config = dict(
    n_experts=128,
    d_shared_expert=64,
    normalize_top_k=False,
    lr_router=0.00296,
    norm_place='pre',
    attn_scale=0.177,
    tie_word_embeddings=False,
    weight_decay=0.0,
    warmup_steps=73,
)
Below are experts of layer 4 (counted from 0) of a mixture-of-experts language model. Rows are named router (the router's row for the expert), gate (a neuron's input weights, with its number), up (a neuron's input weights, with its number) and show model dimensions 0-127. Each number is 500 + 50 x the weight over its row's rms, rounded and kept within 0 to 999. Numbers have three digits each.
After each expert's rows: a language model's description of what the expert responds to. This comes from a sample of Wikipedia text that the model never trained on.

# expert 26
router:498443436540565553438492446469437452576582507555465465561439523529578469446430520426560467444508578567562529525571575432479456562434547490463575561509539452450541457567508497574506478439503431462454454476498529564467514504435430546582524468503494486570422565545482532544502457451436578486576560471451532542426535484476449431452529441477437460440554438487442561549572457467555504586548
gate0:534419444471542512429520486493488511529523530517459474516464458528501474524464505474587447458468570481431493514528531574511482534432375510475526489548491472406439333568535459559474413491545453569597490509450521570469496474523429442569425590484506450480496484509491469443425430487503543448554530501404568551429505493537438512434550453565431520488458473470536572516518596556610561572509
up0:469551456508463558538504487514517516496561452472525551543486495471543490434534477548342577601585396576505528480516457422565526474513494553589450483507462513559592624454441529481457485557521548478487497549593501509546566432491530455435535477547593407529502417471506538442525507435488539516544484534479433463623586527405569482538524514412529474465494561475484492529484499473447431529490
gate1:564510478518494546422512535544461466613541495458554487502590477474508565475474472413593405494489519418527503543557516474508516448565375449478581504465555524410517466452482490536465424487533467435438551435450508455490546481477543564555420575506440444479456580474562551567470480580447481468482550530559505483476495388558421477472514495509502489519637441464447619523538465502532568541483
up1:501509470465436515529448493470474608371424525517494422528470465519475364467517556567483531451602470572499484461432473479499497463510605519529433516525409440563485594572501565443590545508495494575523451467515501507469424556482569454475564450592540564552539443484490461441494582449559458453469452410499429539456486564467482490520449536479499561457403521533562500502494495535440414510499
Description: Zeros, commas, spaces and pipes inside large numbers and vote or score tables, such as 100,000 and 22,090.

# expert 0
router:498442441499538556436518444514451466579581515540491513522498524508604500438443536454565500452500580559545540535557615443473471544434563459470563552512539428476516482546534507578491463430531415461464473471464516580440527504430438552559601444474484487571414554495481510557496436477428581477562561455442538562428549469491480448434506451445436450445582440487447563560558442485528485562541
gate0:549496503451548481526453387565514529524608624557564534514554561577569532475416509476527539467502443621452538486551566513453428451422468538512539501446413515354487473517493558489487456459514450499445406508423538457571469483503484544522537476512498489538461441470499427571519517403453564475469492485495496490489541548547496481424455478432541552485468383527482519514530441515552428399467
up0:540540542434509510504517455519492482536463579423527495482464584432515529458438525573495520486499419471436545481522585497451457491376534569482452576511401511504580534570469536479511466484490477532476507485481526492579467477433516545581525412473451424587474439465423502508451599415425486437491390479463516536446485405578530484438502522479509513458427378509451526429456527635507535517495
gate1:447517565464475434551447557455414540542539516457449594447572553444398526422476458494488505497490496534488427568531591515496481444558445506423498511546556495579501586558586492535535463547560487510452434598480517501499586573435448495549614478484435475600481495498544609498517537455537497530395467487543438525529503556528574512500404445487517507559523405507471517557461509532472469593495
up1:527494468519502560451532413546615471472426490559554438549423417557600448564520569514521484521513485459523561465441429522528503538440563492557488506421465495445483413455385485477485568468423485471540564428485478504489436442584554488478387494495553514427495523484452388498465481558471487485604553493466585474479523420489428511529619576494481514449474573492537500445514458488516518424507
Description: First piece of a capitalized name or split word after the, of, in, such as Bel, Tre, Jeff, Bour(g), convers(ations).

# expert 57
router:506436426520566543440499438493434446568571512573470480554444537524598475451431528439561470431483579559557530535581585449484457555439542470475573569516543456448534461569511506575522477436507435469452474467478522561454528492441432555570535461483499496568420552533483516553500452475409574484557567471447541547422531488485460440450527429482441447449571435478422575558565457480536490564533
gate0:566387466579434504500516426456533415497672476492536420564439477558501492450443565545549506435442619559572521527532563447463528461555544525481474554516515458529536508555527431647582554511481449450466539552488519555530451529492466457504464517543466540478542552491477521471563497529506457546515552459445576486519561472549495499371545492545474544445464474478426442585489453500532475478523
up0:416572499463482504472472527538408566494428533394455484445527584478465483512492444496529437552568428414476510510503416531509483519380493530615456442505473504530533519372456444376495441541528581528530457501480461439496508540470539493462532458504526475561455408497605535498406544451520494523485382551446517537521453482533588482544429488490587467462559529524577562460458532461503472485530
gate1:515532497556497565424454525485498493497511545568550540530438549482542515429502576430589431534538449510515518523601605534515522560479479490499564503488444432415494488492515590531532491460387483451515514515470481462443525402423427493452444467485493541502360470476450557582537472481516528496544540440492523458435464432447467520391526383492478598501467413492430526562497468501523560569398
up1:482480468540444427608530424553433556541469488494519465463588437491415499468541427587457513487484540536494484464432444436466490434491489528549452488543539559547572473569512457428494631505571517622498455475517570596534458544488537538504501492479400489543557527578559467489546490513494417516466519589532486470533577556515534432555468552522477386447458460475519438429558516507483381515498
Description: "of", "in", "for" and spaces before names, numbers or dates, e.g. "University of Paris", "in April 2021", "number of".

# expert 54
router:510427444516565551440489434468431441576582497560459487559466545527577477456449530431580480442498584575556513530575582432489451562438554473449588567502546449462513464572521494581526490441510437458456462459488514574455511498434433539572525464482478483562422558548471522547488459469430565498561561476440544544427543474508468437435505438481436465450567434491440571555578459471527490567533
gate0:484449538480607577485449422534477425456597471678465467532529545503534545418543573441543602425544572523468511603573597507516534492427521505479521465438512565495572488568455574558482484509481538574506456495463478511539509497473513518626501460470393495562469521492435496562441455506472545443520534488431483490444555532512578569470542537444477491474528441505541516505527425493518448539517
up0:449445580597565500537500548544493466579518524547561485440490496468463498451549435464450586457443469501571536452504461505516538510451478428449496556510423532486549568447563556488584448523489434410564531551512459508479479504479557455391388524534500539497480505518485413540549425516588374476449441478519499487477495561538450424449537473520628581528429457496527406562489509474602514508472
gate1:429448484433496523561561387497451452570549532512423458549512523529504585539478534447536528544438531500518526466545590511517546479447539438501513408566623524509527505454387552606551504454483391487550462454524482478576577595447480518551582467501441463482504526480536494469476476445484558469542513423420561567501482562507525485525516444427456511509605409525504499533557448510493421587456
up1:543544585611465565466407582503510555529483540493458438429479499527430381453512526471492577463540515489531473537583478582510540553564499438502520597519472487506502438588539508489583503548562485553547475453466471549484498467506413536512488562493626592476535561558471468545508461547491476491460529505529496565495520565495434425483404530548506494484472504491488405444373521567541611448554
Description: Noun suffixes like ation, ition, ure, ail completing words (resignation, transitioned, jail), plus in, been, and century or year digits.

# expert 5
router:498441435507566578480495431496485430569597533565469499487484554524593528486469527469553478479477593549546519532538621495449466539470518465422562529492533422473549505565519538593516491414534401485460471480471519591467506487467461554551556447485469502605447539519496482560534453494453613500557540437433528587446507484514486452447546427432412496426562405499432532573509443487534480579505
gate0:546520487496476512471525456398480462529592507472522564602519480463559450566440570484503468484448483594515526563560683510452451517492546418442429523530575434509444443459509458489496614465568465499486477541433459577457458550486460530420546464501446487508405541489516540529538411480540505484553532453461464554467506517464514561430501473499415411456507460405483535602524421453512530508482
up0:605486578526491457566509515638485509450592509498464447465526518505458509488499433491541498521508482488431517502459477533507441462602541479490462554340546448516521493446429511438470480500392456491504609537517358456421509476595564438428580518492407550576502544482476517500514494504530511538473500500436519518548508526535525521464444521547549537577440488510492583465518501552346481511485
gate1:503439452445515561581498471371477531482574533519501478445464513519515530645451526452398426492559472550493524452575546470415537549551434512461486546589594509532547595487549511491607438549521538450488568605432466489520510483504369508414478530503500481465539450506469501467558463442527499544483465395542485534532521413527530454522483461521527457486574499511483568497554492388555507469487
up1:515438434439505550589499475371480558479587550496494483447483509509512522631448520442392441491547477533486536451578564500430568543555444506468490533575595507535539590512543510488578450537511542452495555616421479475531536462498381513415486534501497481468533451508465487469567453434545497544467464411536487518541513390531544443533498445519514463481575516487486564502544486381545504444489
Description: Word-initial pieces such as sk, Sk, Gh, Flor, Mand, often the first chunk of a name; also whole words Human and University.

# expert 23
router:512427431521562568443483443482437438571567492559471482555473541516586477456438524422571482437507584565559530524583576446479458553428556469461568559516543434469522459573518491572515470432510434463456458466485515567454527497432446544573536461483496484570430557541483528557490466488437571489586568474449536548428534476497441422447513449483431447453567428474451563551571469493565511570550
gate0:532382396500543516464493525490491513584555461492541508548511530521557448533491514487544535402474541584537472599534483454511511569445426537447545491523461398450501557524452491555523499544441404567460493538506561549450443500518438553547465435517476471535484642452564545487543389537472599493496564493452492574503524441539441470454521606496473464476436537450581532453526551544491511482621
up0:464539595518465494584472495508525530527454504522492558473498490498439562467518535511427494596516466489508497476518579505457510471561525362478447474429496569479576376478514471352488515434563478471429479524485499480526549530448474482529475556446576527495503482553385511539466576459498467492490486464540550434461489545491588560500408472552556537456570478477469516555483454469512522490283
gate1:476481504490474483553481487425516477581565489483517521473515574532474526521545481483636505476544477565495535534595588523491427558476558510445531558441509510528555508584570444529420522507436490440403583464502496530533518528376553496650523546442497429459486641534457495398510448529453458459417544526492540448453412486508548424472462515491450449519599442493466551487524462525510542457498
up1:447453448452499595463521520541541446493495600482555457453486493531527462506591549517504556547442399502549541511499574412504522375508498533539529497488509511414460525571480530572454513494571537517437405480597557507520489461572503563438531453428488464598509555511542547499556541473475454403540452483494522554465622453485367465552471553478528510469390528553552588509502501433491449496463
Description: Capital letters or first syllables that start proper names after a pipe, comma or the, such as S, T, St, Hen.

# expert 48
router:526463480529537612484520435497477453546528499554503501530515571534543549490454540450540540451459576564534562540571616464462474517472521471453541585509512404450537496547548531539509507424513408458433466496489496530456462487478428540540591421496537509594405526506446469573479482500450624538560528419476532575449572444497495492452474451487453473424539352484473543584547414510537521562515
gate0:463476479576501494499611534457491449453413526498533597581480541530474515463474551468475472516574500499504412443428558477536535519449395563487434442504535505491514411513549581548534491542564547482422510551466545447513499523504520613535484503514503588547446513543553503624524476541483507532509454524529441493499586539503542477485411490493461510551632501416445439515469411366478552417441
up0:501601519522494439466519517564466527478536556507440578494474409388501571458448466497520488497554501482464478511561450525419488538477468596568468530524507500484429489513526480572422500580525452478593490415527513473502529464499505469429478515477512491492500460576432504468597484544418568463570500477469563474425529465533404564556550522372487406447489368478572500562542545526514518377574
gate1:485525506502474511524487460556532531524581453449442512588501520512482497483536598420514575522490483477487458406541484533468526463538515455547517532444392556568601436529480559447512506510541597491570490531463493477510575494628497468506473518540532428538519472489576463553561578389419568573569476499485454523593559614577569462494468616481415453545410505543529484544545520524492521453512
up1:507476493502530480463515524432458473479421557553574491414505461492512483527461395596483424475490513527522558592471501470516480524454481543454499466568588438432396566484534433567494497498459401504442487491524501513492434512390515528500541474462455558461467526514417539440436420610572447433416518497517542481422436398423433541501532378518582556456593506473476505472459469469503476554499
Description: First capitalized word piece after a dash, pipe, line break or heading mark in lists and infoboxes, such as Atl(ético), Pos, Serv(es).

# expert 20
router:520427413508536513499553500502431467515553539485533491538446490555545508517497581395481513511442547550601540514556544450464430590492516484495515586507528474436497445513530518632602438516498443485452453509487536512459472511501431545544495455497523517554371489523495482560483513543352544626525532409452575550477522475462479454488488456446507453474551421401490577479515427427577510542456
gate0:557548536347487576521532477508543403449379427563540486501548475506566552497484557592462547559498409486495493555369520431526512514487512504481511504532593499472493439560477427509551523503422507490563457459527466506489529540475475638425573522544495492582500398478519504514459434587499643590507504444498539587517492519454527500488530442536519490496505503501451490463455459475537493430459
up0:458501495430465501484519466528562638491424448569517419386517509440483494504530483466494466489446572527449487439474516473470445572500533468542510527560541603461498486509591520581516505454443506545508453453428541491552554446477474542454578523417457502581475512473547478552479513486533483468581547499535423551456528533591434511561483438629494545513515531586419487469600487508529484335522
gate1:564480481484417595480496421537481471558601458519555513454522506536523489511476571507530563467519539503510524587535635421495455512436616457460506506550519518526498476507521537560620496512466374461423564421555473533369526464539473590544493483479460509529434510452524421490485466451513528481536540507461571516484501511464446436449544458411382472464516524406464417514526430525519462494451
up1:426391470535488555511431420431407414492441509448514508488506492550430485494450448570481518492508487508541489557537550435403472530448647566509499454503493514574521528426488526372546567507461382493479543495458527519499507577491545519497500436487479503579435593473491524529431522533506462491474536510499614491498483578461447479476555520527395546452421449536509368476483432496532512535441
Description: Labels and function words in infobox lines and taxonomy boxes, such as Final, Scientific classification, Location, Born, Directed by.

# expert 50
router:526442446516549566449496430484433443567583507553469505555479520528589486447434528441570476443488585581569532542567576444488461552434564454455571567519549457467533468558512502570519481442515433457469475471471521575467524481446432538572524460480498492566433560530482505546479445467427581505560562454437535542426535462491449449440501428484430456434563419482425574551569456475549496585544
gate0:465433453490483521452522502503434535532591471555560499519589479512439439541400497509543546535438494512471548525538568515572464440519555399557524509537556537473495455516564492573510523454539475537492573531562483533438486484407395455523608517544474533510408492531595521592467497520507615536590520428506541423519508487461445506478540506447522516446398564413519569476531420481601475571551
up0:534459459494455558499478473499475519510591484488537598536561457508541457520402527499549537541476430478466568572509573507540533447525502396541492523515522558499467472563435510606515491507527503554436560627577549514385534488389440522488549509537464485394444445563525551551482461435563616513542528490505580393581487547464455481492525568484511543500425557412473494521488442523542480570470
gate1:548459504439526465504511488519589417535624527539511443482519523477505454480372549489518516498535561564514504516579496337571445443534545530559466594531520458510545454491473524620587493462526516482494545547491466587544448528580525518524459459541540464475409600574460508496508478471581456543484533473451451550497488458477371401410475563517427492467506497464518506505561530457519476568471
up1:626442500432507511556522487475499440484569613505545504500593489567477432440468534505600508474540544479484462461560549452522436470525507528602516596530475552569499496465466490558586500432483545499528508530541461494544422542587535522507461438478576476504415601522475557497524506512596439500560527527493416463447502417501330429463486540529434499453471432495534451432540560487509469544501
Description: First pieces of capitalized names and words after of or at, such as Cor-ona, Dr-agon, Richard, Br-.

# expert 46
router:466419397516527492454541459478453384547552548591496505539456510500635490461467568454544476426521526518549544515551603410479474564432550465495584538530546422506495506536515496584505484421523450538483501507517508563474478462487437521585563440518510473507427548530445522512447405465462545433585559403446543566406503444535503476443505449392465458470545442489460560496534468463515512575496
gate1:526399439427521570422400543490500415535486501524415530506483468478554443582449551494527480475410483544538477475493470553552530470424547520522549507471537522470516522516580576451465589384395563561573455542525392490488435499636528502557533555513497488570502550456474421425496440522527481499481476511534509497475436446425613464527528565497535491510410558517534501550525478463476476593479
up1:505401389451525542395392518470498440507494489528428524516482471484553456547423500517534488478407504525545476468506478551559522447432553521529527488463539507473520551492575538482484618348409576534560472541522413520498460538639519502536541557529502512543500572434472451417490457522530479501491485477532511477459452451413611458546541600486514471538434588530510469533546481457513509582480
gate2:496549489544539394513616474471519389455504621571481441493397517490519559501589495495503389385568446491480516480564432463563492438494501567437435489468385467542548516509436454530535479454523466532383523493500505416400532476514480506530437485471525490462542461426520491534484472523544547478538505396475487458440485487525552586441488507462514527531463417482452488395524428461543456502479
up2:522556495553567411512602503469530384457522622586491444503399514498532548521576506491512399372573452479492520475554424456570501446480488577446439502466384461522534533509435466548532494437529472532393513499498499417415529483542492514518438488456524501477541462412525485522509474509542541492535485396465488439450488496523555599458492509448519528511482420454451478398510445462558451523486
Description: Main verbs after a person subject in biographies, such as left, joined, led, returned, defeated, took.

# expert 37
router:509439417517562556426505442488449456585583505541472498566495524538582479451429546433562489442494566575572531539569580434477458554434552455465584568510536454468512463562495513574520470434510425467456485460479522564469519496449436545574536459474498465570411559525482501549487456472431589485564564483446533554432539466503450449449503452463425462439574420494447560560563433469549490564536
gate0:514458527592481496556493493474524487541565475474500527484568574545531553507472498409536491422523580581426511649547536521510524543356518564438537619490512449444542535508509446595445427510558378527458516483472550509467506523574438522487473485551522442527442538469470454445444480607454494476554552542461496441465435484451432462452514409489476584513450513522452477412505503442531470561498
up0:508449531569487442598466479468509539529516515447466543522578607578512522580557518421554498449499521569479472592534538484443574510407553535481511598477494464456589556524530488543469443495571440535461477511507508480480515571544452505493536520576398430529436502518470515435426502613420553435487595511491552472474419491470430543451510453493474552527394592551432482411553509439523527533493
gate1:538480499549541505411510463560490507612645521482528454534417489549557538467561533416508433531490549509591541490579598472413470455568537448517510522454481459530524515533487457471568560452536402498356538490428548579454526411470513565461546509492475412491445474569502489594495407527461549478532492514462508490472502459539548556450466455457428419575516488525463458539570495564525505537514
up1:497532505373518468565506575461567501587484535594469575522480530416517441502512500541546520477507527494522464527478456534555493546494621452560459510555542464541441477517486488457474368488515520560642485530576533537583499531547373440568478504545489524426450607511524440499495503471506474600506593606452532483523528495440447438557489455474573498432530565476511570481487502473508439497448
Description: Single capital letters or short capitalized pieces that begin a foreign or unfamiliar name, often in lists and tables, e.g. E(ko), El(ite), L(uke).

# expert 8
router:538435478468512542463482457525458466569594508624449527522495516502642478493464557464563456480516571506494493545581554406516514559459531500479588596527524408471497453557495485557446409410478411556496460519505499553433521528473471529584531446462462513565414543594474532553528435460411615433558530465421484541457501439518473472445503499422448451468505469489445526503503494483530489592477
gate0:589474498487459554474450470547362531531620479592523475584508427446581491540493506486473447443505532513511531511426593537597501521538559489522461469513555471534470432530486525584439543508548472523478507436503530498372474523494515586502591487387470495514465523549545620556469450479452574509582488484531517473415586459513478489473462514453457483508635489548479568554522456481553525455535
up0:603501531495617478495547526510493507552437474563474545489579518545576588442477499526535454483512433484409532495559408599498476524462525451500568541427577494494600532489491509509462419506451465497485524487417426567538493512426598587532459488467431510479472529506515453517513499486466551590585505555472462427492544503560593552549608506548377507533531500545480498511427510483400585501551
gate1:490498456456495378539475597493484446431495474502453488379466481414586491360491535447465534495498500459524474476563586414571626421443501472454533574582512459518427442417603520565440462455497521480518530531478544438524508533457540490524512483513478486356532514557497499412513497470470454538424449560504508490478453502442501505524495505460484497423404475488461567524516484572559431495510
up1:509507450440497382517462582493463473431493488514459483398473474411583514358498532460460538473485503443521462477588579421575626400449493490436519585607536456500421445404598511568469483474500525443502509524494542438509490528455535466528490484504464456374549510537513489444514468481447435553449445525476527494471449531447510496522472494461494510435405470510472561535529475573519416481513
Description: Column-header and field-label words in tables and infoboxes, such as Pts, GF, Category, Votes, age, MPC, Running time.

# expert 43
router:524383501537535524505564469441497488561547521580563446494522483585502530494522543469540509497442535520556618472532518377451472500475573359538537558461529446437471427508511476500568518487487472525469546462481529477456474519495498545529569441480424535645416534479420518545449448573403512524470495439524494540516487548507448516477451491416484488503602443494467562514509394392579509544452
gate0:581549464522516435391491504624487515464532465553390505477558463537486355425527576451490557477476555580485560527508531539486446468489579531422452541533522519536485539599529527510476499504531454542442524438500484496496473521469470534530622460495493452580430531499447483507539507484413566489390550491432548498529513450410448516349438450525450488502487424509562511511551442485516464545461
up0:557492485476505478487542588352487516357463567527475439614485558546528571518565475508490548485512476435556410451516484507531519494527540438576484410485378435478527554507441551463476474568520500469430481473535400511440536507498508432516451529439472444467555494453499497437487509514518494509461482499514506514438509554502581465454437590485455599527480459433456557498576424546639539491460
gate1:453475565458497456406562551497491561487519577518479466571465573506475490468539508478494516536403414535496503499609429460586500397512475499448512579554502496599472507509582456547546512509521511545426561501517452442420529492534566574555466432493470488434450560535549451430537473548470461573444502419532487485488568451521453437464461512451565507466620460493464498444542414363419450497467
up1:471495547468489452411562570494504564479507569507480480596467552505487496503509494480494524533384408512494518505599447416585487416515475490448486575522494501569477500515584468582567491490482523572422572489519440447424505496529562596532454415499447515424457542519560457435503491531456448557434509405563469473472572457511473436463446511451511503467628493496480526416540429394412446480474
Description: Line-initial hyphens in bulleted lists and infoboxes, plus table pipes and field names, e.g. - Phylum:, Genus, Born, Succeeded.

# expert 55
router:501420454462550530466578408506475465524576481542457450492567506451533487435440503487554413487444529513585508543543566455490493626480554469419561531534611499499544477513577533577516547488482426440501537439508522618466486459460468504511572482522462523537467549478480535587547394491455556433542584423480510571460474479545461459466490443434430451515606444460386529581477467523509500519513
gate9:520518475436528535460477481517424572476507481483526555415483445538376548468579544546475473554438452467504460479473561515479493560530603506509471467423487442523430386520548491463596533542433521540547498490541455515538540533467487533492501466503518529580484617606441495499535447547439470482452536396481371494449409564510481492571459431558479521552512459551447508600378529432507520491472
up9:483502504551495462544536501478584409517489508514456452581512571457632480543422475452531532447566576509498539518541443485506512472459392490457531525579534547451581594472431513523408457458555477473454505537458542474451449467505497460519515533493446502413484376427573518517468558459533543534551474602517634518552564460478502464418526599464531462459490513442557521423605481556490492490532
gate10:548422471509531456482593502467393444614572519537565502472489558543601469494471568453525414471374551540529560522508543459449477524532445483515518490470544404490425533460490441500453459465543439513551401440480483464554474584486448526456586445520449503478434465550546478557465436509551599488378560506467527549486558463473449495479555449516469469440434377486499467571477467506554486491501
up10:509496539475395433539570425423434499556514579487415495470380586503607547551503418496519518526490558630595482469527540515463526511418487493520573412508489460488450503453473531504548495458565528495494515404503441449405420520451443533484481456480439493424459556522571586513476547475523540520438548495399509450430494485472447556529576424479550427509544477444473537521508481478436535543494
Description: Sports terms in team and athlete biographies, such as season, record, team, football, League, scored, draw.

# expert 14
router:559424397476556557465500370489462454580574506550481515523459534531563514477446511431521523479463576566563515567536576435450499532451570472481545561524526446490527485540506523552543467455514404494436474506476497528496500519458450544568612452462500516590393560487459483620499420483449641461566580465427532536457536448521487465455534476467458423439526421452490518539512461507507480558506
gate0:551452500388542590463499494459443535454574493596447440475467553540581462500549537451526454416505543533583531615519557561494474524450493536516536516527559515506492528481482543523459441536489458623395463526563528517504474523416423540546544514438495574552534486541566498530577482503598538534569525482460478623492560506487476391535508507412490579540582458463518488540432451576547466512497
up0:560517420460565439565416501575480480500527489513463504551583521543651531522390472453501518554443490536476466498446504486503492531478459568518467498422423515537478531508552522593573525504424534438443468462487531426506475469532455399427497551458551449466485467484481448510460510530543504443560525436522495563512530479532574529443468562586420400476448544562569475418528583610544435417510
gate1:465405445514584490482532465446510499578634568506496556529458435526483560441458528429551540535473568556521533540558636451520533474509537476515499554483560509487436468506555449486491511454550563516573560533490469553455563532551497624501527569553472457563462495533528450600526463545602492456514565389543505528428484501534512538478541446377499376495438440520503490536514457425495518488515
up1:538438395481530518456531491427496514566558522487526569524429451505497507432441502401528491529465614486523502625562565426548520439566560482454543543488549452463399447451557441486492474475527544507592515598516544539501519516549491587502497571573463435592471516492504464598514443580621469479500555445532544564476454483525523494465526461417508392537527485514522442532507460412549511478511
Description: Word pieces inside words and short table cell words, often in election or sports tables, such as Th-ree, Bu-ild-ers, loan, Bronze.

# expert 47
router:510429426512560557447500425475426461585592510554473470565481528515587485461438527431551479452503573576552552535567579435476459554441553437462567556513549451451534474559518513578524480438509431468471475453477516559450521494435443546571531464478496481568427566525496504562478435474437579478569555473441532547421540466498449443447500445461435470441579430475436560547575448486554489572534
gate0:438427394432444454447511512513481593532517478524555487564411444450602486441497469518537495534539570505474582472457524509569445471464538488531480543510477534468458448552367513629553424433554449501484519499588545511401455503546412541634547534475462473592453501492573479483452492502540485519502553418456532573485493529426519490465490470442426465476533453488574474456503480487494515589561
up0:445552468531471606435504498498554533426449506512458500475521594437447568500556560505497467519536462551473528510572520487515543438474376449364492457509560546446522516519496539401541634545480569409430556497455519420526491553562498556409476485454583508527583514545544543450586570516477490493490534538501573435487477440515538512581469522483515512512541457551458475527465532498410468379477
gate1:461509458550472519489571586527514546545566499538530620573510443498518441458470435575539451475475548520444546487589541543475532465356575479477503490441488531416484388534569455502413458469529583535470477557499474516537562502508407529575505550494407402416456485459566517524532479511465542500456544448447451550463523533543531429471505493437461456438543528494579527567557476564574418563503
up1:484535553463519468577472467515466448406455505491460362438479533495570494477468580462530546502549437507501476546458475495486485496603482523507483478544533498563561544479452530607544552491467400459524495486519504502513426504440506520385458408496629595619542492522443452542448512495548488532624427558574500398501498483392505506511509488528524485494503488473419467419466480486436550424438
Description: Lone spaces before numbers, digits in table cells, incomes or dates, and symbols x and + in sports or results tables.

# expert 53
router:543445349487533544493517402539430469555578515564522524506513535487576513472464512461531494464485565532548564542575647421479491563492521442502531585499578477419537452515515480580537464440498452504434434476489507534457558509489442533529595405497458507533427519534500490573522469478383585484549562428464507558473525450539489460467474393455484500412585459495450527535539439494529512558489
gate0:575461518529479456464487477606459444450573533553544582535547533548590527511491593527558504477537551515541540493537557399454501498478495442445450560497569485559521539504555491515480459372462466563513429541514560548518557459447385459555495424535476536554407563446475480498608445448425584454521452447454518478480421467496485454504446408528477540543577476469501536516555536539476438606523
up0:509487430513559484442476489500503450441483477513521648539508485511567476553499471487548451495422587559491476557589488384395442550419434379482530552465523566452517458507527504526499573463487533452445523528451651456498565487521463466470447385470535481501432504474428482402570485467457567507414465546464537500455469567491483490506508443532481503494533443536531513524567527469457420608503
gate1:513504449497555506428447351480456542473520571551533507430586528520558544467487549483562525364456559444478561473550491507539537556491468522505508565524573451481587489550515557476625507406562470500413472492419502530387538512451468593544571488507409511491475515517527506577460400564456466469486553477483493516446519462532513491417498463386416506466501476455455424531531489458552476534496
up1:496452531489457476448525548504544535507564551477514487572416506501445430477494415521498478628470462603476551451515535539484500481578518431458542483450559526568478590535459418431479464455590463522536511415582489493490560494433576389531487482477522474529456500536554423541458517462441524533472478537516550500451514406525382448536594508398661510499481513479538463473487499493546572500421
Description: Nouns like years, century, period, died, and infobox labels like Scientific classification, Conservation status, Country, Release date.

# expert 21
router:523450461462533511480536407511407468571597510551498520513511513496580501446466544454592494481505533591499556533529598471449505551501558426458545520485513432455486474503519501627451432381543490497470456501481483543438475483472464524520597399407474426553380566524432513536489430461485505507545520456422505532423576451477452466451498478473439396443577446463460529503530440417522467521530
gate0:481486430491477555419540443449442429567636575528487486510562542453504454427501551398495537455544481482460509540634512448495529574459549392524528534492530520498413537537444560523542495438471507539542494549423530519428471537563465482522591411455487521450462476542518456524506475528425536550532623509484446521403541467522465481559442583528440486473469400401467491451483515498448447492536
up0:558598445586464453535477525495575566396462603626484546521472452552489501411501434513507531455497440525430526506541469520469508556474501489380605513519466514526516440504508450458516496471546574498595563497440513525476515441646529508520471542524478500507596540544488510423520494515571446501512489553557563591541396573520530492508481563559521488523471446567467571447475488563482549499409
gate1:566471535502529490442520504465433488528700404443505572564450550492575490429538484488544476530441538557477569426505609428467496541438571425475489503443521477489529528595474451598456514426554479496517410519462482545516483472472480563525514395522535514550448545536492475494511504523520519547480409520495493416442609515415558424463523527520484506540491444393553513539535473478534543447482
up1:546510527532483544499449514487512509526606511440466615473466488472499491487518527507595427450478538555522515349536518534478467509463556431413450480454471459465508537512483453562393526447462529497541386495431492599575455516387491598439510422459490464529479590552506464521493496533453589543543473536464469493478604563456520470464491550532513464452472449457540545594456446541568507393553
Description: Commas, especially after place names, people's names, dates and numbers, e.g. "Albert Hall, London", "December 2, 2004,", "In 1907,".

# expert 42
router:510440425517555563459516420515413427582566485538477525527531486508549500449456531490571498417496557561504590510541588447469485556398536483468578534493573432496537503553473508562486462472541400505444474513490486548467489496404480535546591417488491514602449571500496506581523420497429552455533545428470489557459505456506460485464530480446441409456569446456486609581534449425549473574506
gate0:496403430510480485457516553486412423595529557581488488613504520496499505413512546511639422380434482585539561582557536499554500470475550546458487558540471504459489536639519505475503507486532524446505477534565540515500448458548432541561586413487517526476426587503488465509479398515451593459502502508460518475463493443497539528541504498537540534476439440455508530496494471416549476455604
up0:487410421535487506472522533506397419578512565590489483580535526499507527449530571513644432387489477556517579573579490497522476477453557538452486558543473521438492552649526511461526496472550529430546518570553510511472427455494421552524549389484541531473423590497467461497481417517448594488508510505482528482467504478492488501567497483540525527513444462422512528474527473442522465476629
gate1:529435393484532592644490496428451569591533472550472581517513494524553545419492526503509508453491513549521554485487532586480431593352542428472540437518608444420529522523416481543496486518431467502472539526459507555495578476496524457478521459507367480516351496496522506548506501464465520495547494582454509497462494434538498478499548482449503461509470459539480587442528549480548422465461
up1:500457457453543592648486537456463611579554503546533524526484516502517497437492562502527525410451521485509539516504547584488480565406482455441473439504567433435517549545440522557477447549485480524522547524440464526514541478489521429528530419528351513523366527494490514507447552503492477477479560598457452429474480454506533461490578465454466483488564479502395601428576501510556467494415
Description: Pipe characters opening table rows after a line break, and blank lines before section headings like ==Places==.

# expert 51
router:520404431493533568426514411488453472554563518579487517551498547505555506444423549452583468451503583568529537519590606431486470546456560471469551554503532436453516466555514498553530487416537417472474474467474527558449512491450427532552592455498491482575400526533478501556474434491426602481556561469443544565430536455498474450436523455457437479439571427452438552558554473477518499557528
gate0:484510409465535567447484411496587559497490559464499527491477563435479565509470479529541414512391481449504580411494572462519524467655482418524444532593541420547474550503435559455442578483593512526466502483445562563456436467484526543489551456438487510529498462480522473500523460526472464410538508545508472575521498508571517602464512521445469574502449408436467530587410564466507556490502
up0:478514384465519527447497416494610619457502560483497519507468550429474558489457491533551429526389486456516597408471539474500534474649480416563470502565537428543448543526464556466458540503611521536481515476485555557423435454478503520473547458446499522549504450490535506515493471496476450405550495538523486548496521501574524592479506523454476566508439406416442517622428527486519534501487
gate1:475363474453550516441578474447489469515528469540582483512496540490567527453472532543605467523536520460516478535609502501567454450412481486525492463487590475493466521536572604458384490551530420580533484555542486503434512452544547469609573553531474385536530519414450485492546507488545510476471515467528579495579479562519518530525430518506513608438457429554536489498529454612466523551557
up1:497333501457538506463615450477496466509538447541567495529503498489606475460423529527554478525526543461547464488578495485580458480419459524490524424498572476499469517496569602438418506568518431600555480536547482494423504444544509474598582522527456413531557523398467503451547455487536470510463520456498576479581465579509518533543435513530468568444455459538548484502504455612475542561540
Description: Word-start pieces, especially Be/Ba/Bra/Bo beginning names or words after line breaks or quotes, e.g. Beaver, Before, Beijing.